Weights of a small mixture-of-experts language model, trained from scratch on English Wikipedia: width 128, 32 SwiGLU neurons an expert.
Below are experts of layer 5 (counted from 0) of a mixture-of-experts language model. Rows are named router (the router's row for the expert), gate (a neuron's input weights, with its number), up (a neuron's input weights, with its number), down (a neuron's output weights, with its number) and show model dimensions 0-127. Each number is 128 + 32 x the weight over its row's rms, rounded and kept within 0 to 255. Numbers have three digits each.
After each expert's rows: "mostly gets" lists some tokens that are sent to it at least half of the time; "comes before" lists some tokens at least twice as common just after its tokens as in all text. This comes from a sample of Wikipedia text that the model never trained on. Tokens count by the router's weight.

# expert 35
router:149120086167188148132179106119095085151145099155139126063145171127128116128104161144143103168180170092160170091124164131094098112128167084125128110136104139087113120095102148122117124073141181189079158086085102137072133079165174134110135099128145113135132085152111167155148156150165163133152169079104116119148147098099175073177085113179158158102149158096209126075175087135080163151167
gate2:043191087204172128118086130160127184124134127169104176148192129137072086129151121136165126087123148089102128128101106161095145156107070181149153125081167135140093122121133172089134091138122178161097146163117102098123088094080152083173139093070121154079122101179135111132161148086083078143124121092141171098126176137104125133132152185102143129105168102101125046132114100129166123129133
up2:107088123110189105150077081176093174136190151168136151164121105153111114143138174150061138075123146131138094107136108113075122117106189178144078123124133194138060084150184123110114172098114147133069113104080123124125129190165139112148176163143165143161113110106117074115120171152108143112113129138133147116180182099115121112108070065088161118146107172148118087114181115188125084101146
down2:129083123131120103165155140149094070176156135063174182127091089082126085145171143068144100157084087119211140185131067126103094112132174122137130169119100132149146114072153149170157046107129141159108097102143135155106070163164167147147171120106174182157112097147105075100161114122164134154088113145092146197107164126153153144137121102131086109103165159139166135102078121138108103158133
gate3:097127136103154176107184111108158164096160089140153153079161174103101141122159061127120056087135172173158126182089044120161095126089133148132115117064168169135154154136135179128071134077177132103171089172147124145171121144148098085192088132162113082114154144115122111126166150097160088116158150139121087120113138116174090116195126146110119121096058151133102081122086111107123120094121
up3:239146143151120107115079096132135117203123131116135155110126175101092128155108182149114140040136097100144115147104165105107114121103154187103139131115094149145088106131130116163158120155128136146127098101111127167110103157085075104067173146106169108167115162234152100112123112171092158154093186139138132125184128121130089080163197127119138117087105115083132159162128097109142118096066
down3:140117125127145153120153077088154103154150148119157131137178075129141158095207156129144112116157143083156062105149120119192154184112128108092136117110135190175103143187081109096101156115159211121123147162063090122100118114108161173061214152132167134130129119064086101114132134076092127203115092088102135128144110113148094104128129152101142139085174159131133085150146126085152168145139
mostly gets: "201", "200", "4", "202", "18", "10"
comes before: " |", ".", "9", "0", "6", "8"

# expert 3
router:117139117149180100155192105183183106170155084115139147120155094132096075152179158144148165217181124096188149125095129130133116168071125158109154066181160117165094096132094149145186159090144093162155165097169123103108139073131113103122118092121144151186080140089111097173149130071094120127161101090205162140120154130107135144130080135117154107104131133144092110111098107088164079137118
gate2:125088113133167125138128157098081140183117095169116111104103139071079096155111156129116137226106156122139104160133135037075141160068133122102081119099112103121119145174152094121114122164148122093153195115153093147119115120119144099077134104147136164113103117129134135095164109110121057110115179116180122159113147150131101027117166162175147118215125165112073083110165107160161118147140
up2:150127166127135167180146201096150151120153181097143135133106122184124099162054100135124158113131143143084084041137101133128179083144152073124167105070129141165102122116100100136107094141172147108091092133101122104096126174191159185151095169087168106102170123150073063123116132099158180126129149124066177125115106114120197114121145084122077147116113115145098122130118191147115178141104
down2:113106124049099097144039037103136110149181073127056093111110111131192118123166126125175085138109078144131088114060103096158152124114138127081151153152125098137104161152149159146118144132090146126123127117104109084137084131128174097128176120141139111084117155102128148103159156142138138144138098101158125097143112169093122098099192082109129140117161113102119158134208164192140152037123
gate3:144169102133076118143084135090092151169143114100144169101089101106189100143118169134063111108137127226129123146192191109147140062134154125129127091172148115150114106152087117136073138125101178147103137163166140130120127114105163142086176082029130165160151122128154095109181108147125156109074094179161095117116175120140151167136132131150137137168101154142061170081108146122148098114079
up3:068061154181138174109170096165105038125139146137141089195113130113151090153114094115097117152132124211087096093140176114133105104135123137166175151139151123150114083091108146113116162129126083114097174180135162086141141143118086148194137146111164096138173121164118169113133162132059101148188170120105160131171106148141128158180174091097177133144200150117128155135177112140122095133149
down3:091136192137130090129159124071111151106104081140109138096192098118083145102144121121128048136050142119108098104132089102150094144123107164123156092130182185092106126092196177110157095071086149072111121081124154059131097166080141161121076131177135104136205121135151142129110138090074129164113116080126117114111135104117122167141142147132139118084162145138111174176122131089116193128178
mostly gets: ".", ").", ";", " |", ");", " -"
comes before: " ", " The", " M", " A", " In", " He"

# expert 51
router:175171123167202082111115085172097119156147103156121150125156143117118093102114174103093120174111086097050172083095133106127171173097118145109141145153158172148068113104104152090149148085113121122165136074139111112137158079152120070135128161136134112158082131141163142115117112085156085127127064122154196152068185088143115124111124090115170123129139115190109107175102210124163074155120
gate1:128089108140177132075130113155078181130114159173074128144101153139105119062130197136123131103088141115158113099074118121121140155150130139153120077088084147083125125176161107139131122089091151114112091160214157151154145160131218143137141129151173166101151101165184092160135140103197120131146119088119090102075168122214122110116118146142168140104122178066148144139098111147116080128075
up1:114070160088091121092145154144097157095139083220115112159064125099140096132198172155173129112121112164118117180132139150177105115078150107133121141135191134112094087059061114141132116126154166144111144132086071136098125129098081166188124124083080179186118160120134137095094152126174129183096109097176150143092132116111108097121141146120090115115129103144129130153152130088038144172139
down1:091137112103202172111097125092177100127150139130129039150110154149112126171115112128184122161113122139142125167126086137159126153130152120157147144083138105140107076179180154115106156116181116155084141119146115135166174074117140124159114109159122150150098185150150130110082090153130106226096152089158213153125140119199141144079124109119158145115076201090174088097106145132105181115103
gate2:078188118115166107099151180165115179145164115114109125167090171076078192151189100086138161130098174154078119130078151104126184089062191067136191111153157108109107121102128134078135104111099108117123175099111069107134099135103101100176163136129147122119155169137119112144107148112172120074121166144136175108148169118114160120146150090203153091124122134146144100119136100121181172172107
up2:119113171151066154144105132132092169141187155084176094127135177123103133182122104134155145179113115114158141193141157074131145190057141121047073123184150132127161111119167178122156121113065134157119133103131109149189097092069062122144143116165090096124144093144175122114099163136128088166079148105116169136120094128080137136081114092129122151119122092159169132074151117130166094189123
down2:156146191142164146093117138119120155128199099155054099139141120128114147133123124155110139093122115157116095094138061146124163115118122164120187130140080187149154079124163101100128137129090102105132160164188111151181161131102180151196152146174078072097108071131157134190081109154185111077116108117142093143123184103128119122146112158051199116113135126118090132126132057081114144129095
mostly gets: "|", "===", " |", ");", ";", "="
comes before: " ", " T", " S", " L", " P", " M"

# expert 25
router:160182084174167089122155078164120114091102107140057146123170129179080131106132164102144062155078102128122156146068128172084136143135090127159136073169160132150117073150070135131115127075121111183173108085164075112131154070156137130209122096096160082082110148130118149153152168108124110173124096102147130172089158091109137100125135096156161143112130124168157140155097125121131099208143
gate1:123109177121139180123112130195069037082137153140114139115141140113065134095135124138168098131145147130125130121112125098116086162078121136103063126122223127099161086141155151071123105073083157119157190098133130106150182095116108119196115096090072136136140154143110154119133147110106125121118162122176145133103144108134128115111174064179161160139074085060150141125092157090118071152165
up1:167156073088139139105143137086113082160153163129173184145098176179084102156087169164109085043136119167169124104141123132091140121146162165149213055118127108166118121131166105101181119174159156138082088134181133120106130164167127142116109164162083141120187119137134158092125163115152133127154183159101146127116137111094136096125167118067106111136154096222138120081078109133143110121137
down1:129173098125127139076160119109180129178156164105110139186189112109124115145130162121152113131178105100105180159127105123150136131196092168105121123090146165101117133103101127087090156131141153073184156120179124126094136138204158154116171163157072135089118188191149120101151143124131115068102121132120116185065087136120088108124095146137118179151192124160045107142168148077084153101113
gate2:125109111199152133136191093175143183160143101076125093116114097054102152149210145129096145164121103088103088146034135151096080096136078132181148102133089105168105069154099139160138121092137092084145156104138187125121141170174132115161177123100116127086114139119109108096129111189110070135170113150138145071114107112144133142103114142121166087063155083149139138162162103106160139119113
up2:186119144099097130181103122070133147166092188088124151129141133092181179109092108141137159047108110091057112091082139167078077139141114121141114126141129130115139121116140084137045192105113111115143133168126062115163074142131114112140122137145087094111071095109065135157100106159193061143102085126095109097100114086136135082120123154160083107180136149136086140122139154144078159135131
down2:088107133150138138115163140134141122146094086175115149145149139175116165134092151107048059141125133078106091187113099130118098111095143139142177078139104148148133182169193143148172103174129116109064151151149209127071108125169093124098135115116088064123210138123121104146153182094132114071117149083098107139088143160138195160140158123093149097148162144127132140113111124126087114122211
mostly gets: " /", "ruary", " June", ":", "=", " April"
comes before: " ", "–", ",", " |", ")\n", "\n"

# expert 43
router:134159154123106084182162144153110128131065119150180151133134116156120114216140123134138086112158034145152146116058118082129172090236133134189134112167120142136150112094108155141167119158091107134105124111155167149122129156093110172196197112147161118113158144152139101072151106094140121139163160149185121105094104093098117130086167111143090141155154076158090152129124098109131113064143
gate10:142108167161127150081131151167099165097163146090168151083103136119154142184121099156116101151086126069126146146110183136071195094110108124128116115159103131121111135120089143176140064095157178088092134119107169095181177121140108110194129132111155171144098149194122112180184192166164127172122112151124103101133116088124105118123139215203141107097105124144109047129119124083134130099109
up10:094157169136173117045139202167138128130102121091139102097100144123160078121049090146152144190131123131132122164104121109180173156096148112143076060129128113166129171138126108072142101104118125138163149110111083132175126072176128105181158120128189166151091143081159095171157140152109124108152143159137133177108106121173128097128067133198111120101158121203183103128086129121136166110122
down10:143145119126089162146131116138124133133108125214141043123174126108105189093123128105130175155133104081117171074132157120174107144178152033097128078093104142132133133157071130116111204134077118142150111165132068112144135161176098125196130122154093127152174167087120135112117144093095185086154147178141113103155154073149132135157102103127132099117140153068144161113131138170156057148114
gate11:144124153074146099148162142139162129127099145157130100119154069043080067185131151117188094192132120103144064124109124127133122178111074072141164114130137119115101143158110140128077084151094096085154114133062134138105138165140118076135183118075089117107101136143124086144150092129132082156152118119082140174095104149112074146185129219067136124138148123108101077126119147186163100138128
up11:148087124110144148138113174096132138152187105212143138141108184138118161111101146113061086125144108205137127103131148110077210114093184103122126169107151121135150105113125111086135146182100141150154105180163136139180171108147122120089131134140096142112143144150127170057115115124114107168135109061094121117137056099108173137120162164155127159119094083155089190166114063167193121092147
down11:114141119116104142109086165125127165095179126095127128164108127109161131122120122129152128111063172107095159201166191114123106106048207188128127103114110082101158154114148171197137115121102166147140167132158080142101160094148124114130061190147122063165160084153099088112134121164174128125101157058118122068095157082090146169076136147149136112151135076149129150136115175092127159142142
mostly gets: " with", " on", " from", " into", " between", " during"
comes before: " the", " a", " his", " to", " an", " that"

# expert 55
router:154126118097118105165138140160123148161141120104166169160126110141111114148128151142147090091159107099208150158050137101130148115174086204175140153120128158136112165160089143191185118128113106143055122176139156180137107174104095143130191119161138088149145130126153164092111144084159145148094128198205135160085150089126103128069166080150102151148166128158119073142169106107184127094147
gate0:112149114165174134166141151087075160174151142182106174094088117160109123093099151144145152127122161088064129148107183140132097105154120161166118192112103122099159173103102135106095098118150150093072077117140120139172140195079139125156091136129114114158100139090179168160088115148092169144122161164115124161079201138206109161097114213132090151127065124093120141122157119142111097098084
up0:127142154112104110098183096142169153126087102142110168161158068103131119125146081133093077054094175120224103091054076183088083146127072142120172094093139123115129159147160112148082165101134041092162142164155121114088119100102137144159209185107130116160131077147141109086102112153160128131141085139110115108136143079113118073163116111117129100111161152116098107120092126125118101116134
down0:096135193135141130170135179134161154124149100145161106113106075114144147060083078060090154128120169140155113125109160143130144148081087158117103052126106137104120177172107135126143173093112099146066123117112155072108139045156129110153100175133065130114135108084102124153107133133150129129111141147167108099132127133104149070111155055111077121065057151206164130107138146117137109074154
gate1:134141128189156121159114128166097126074099102158195151107074111106155120065124128150161064083200153124119114157135128121125089152162118180160089099122149130067123100126130147129122079138086142146099067157147148135125064120132127083087151161131095159111092104118129171133133225119146108163097089140119134130167117096161103116140164175051108191171111136162135148195114180105153165143101
up1:083151074138128081136061104156120178167099135117098130102164151121135092126121081108081094137134118132090087046111165094140138180086143121142110115128172212105115129181105143089165056146120127084098145108144185175129122115144143097085190146118153104121117094140144104100156140125167114093181146131092146132176122116124126110105147081208081117177157097197107127177115174133134170116153
down1:166102072179121158092119131163124148104131129148061079120175161135130124186090087094089142131102084123143156132076124143130123141121089069157181166097131056124156073096147144146121136125120101166124146122175052141125188102132111110118143169168152140127127130163097112115187145128162125086190146080124146192112097091117100185162124152096160134119143147149054088152062169098125088163134
mostly gets: " for", " on", " in", " In", " from", " re"
comes before: " the", " ", " a", "st", "form", " his"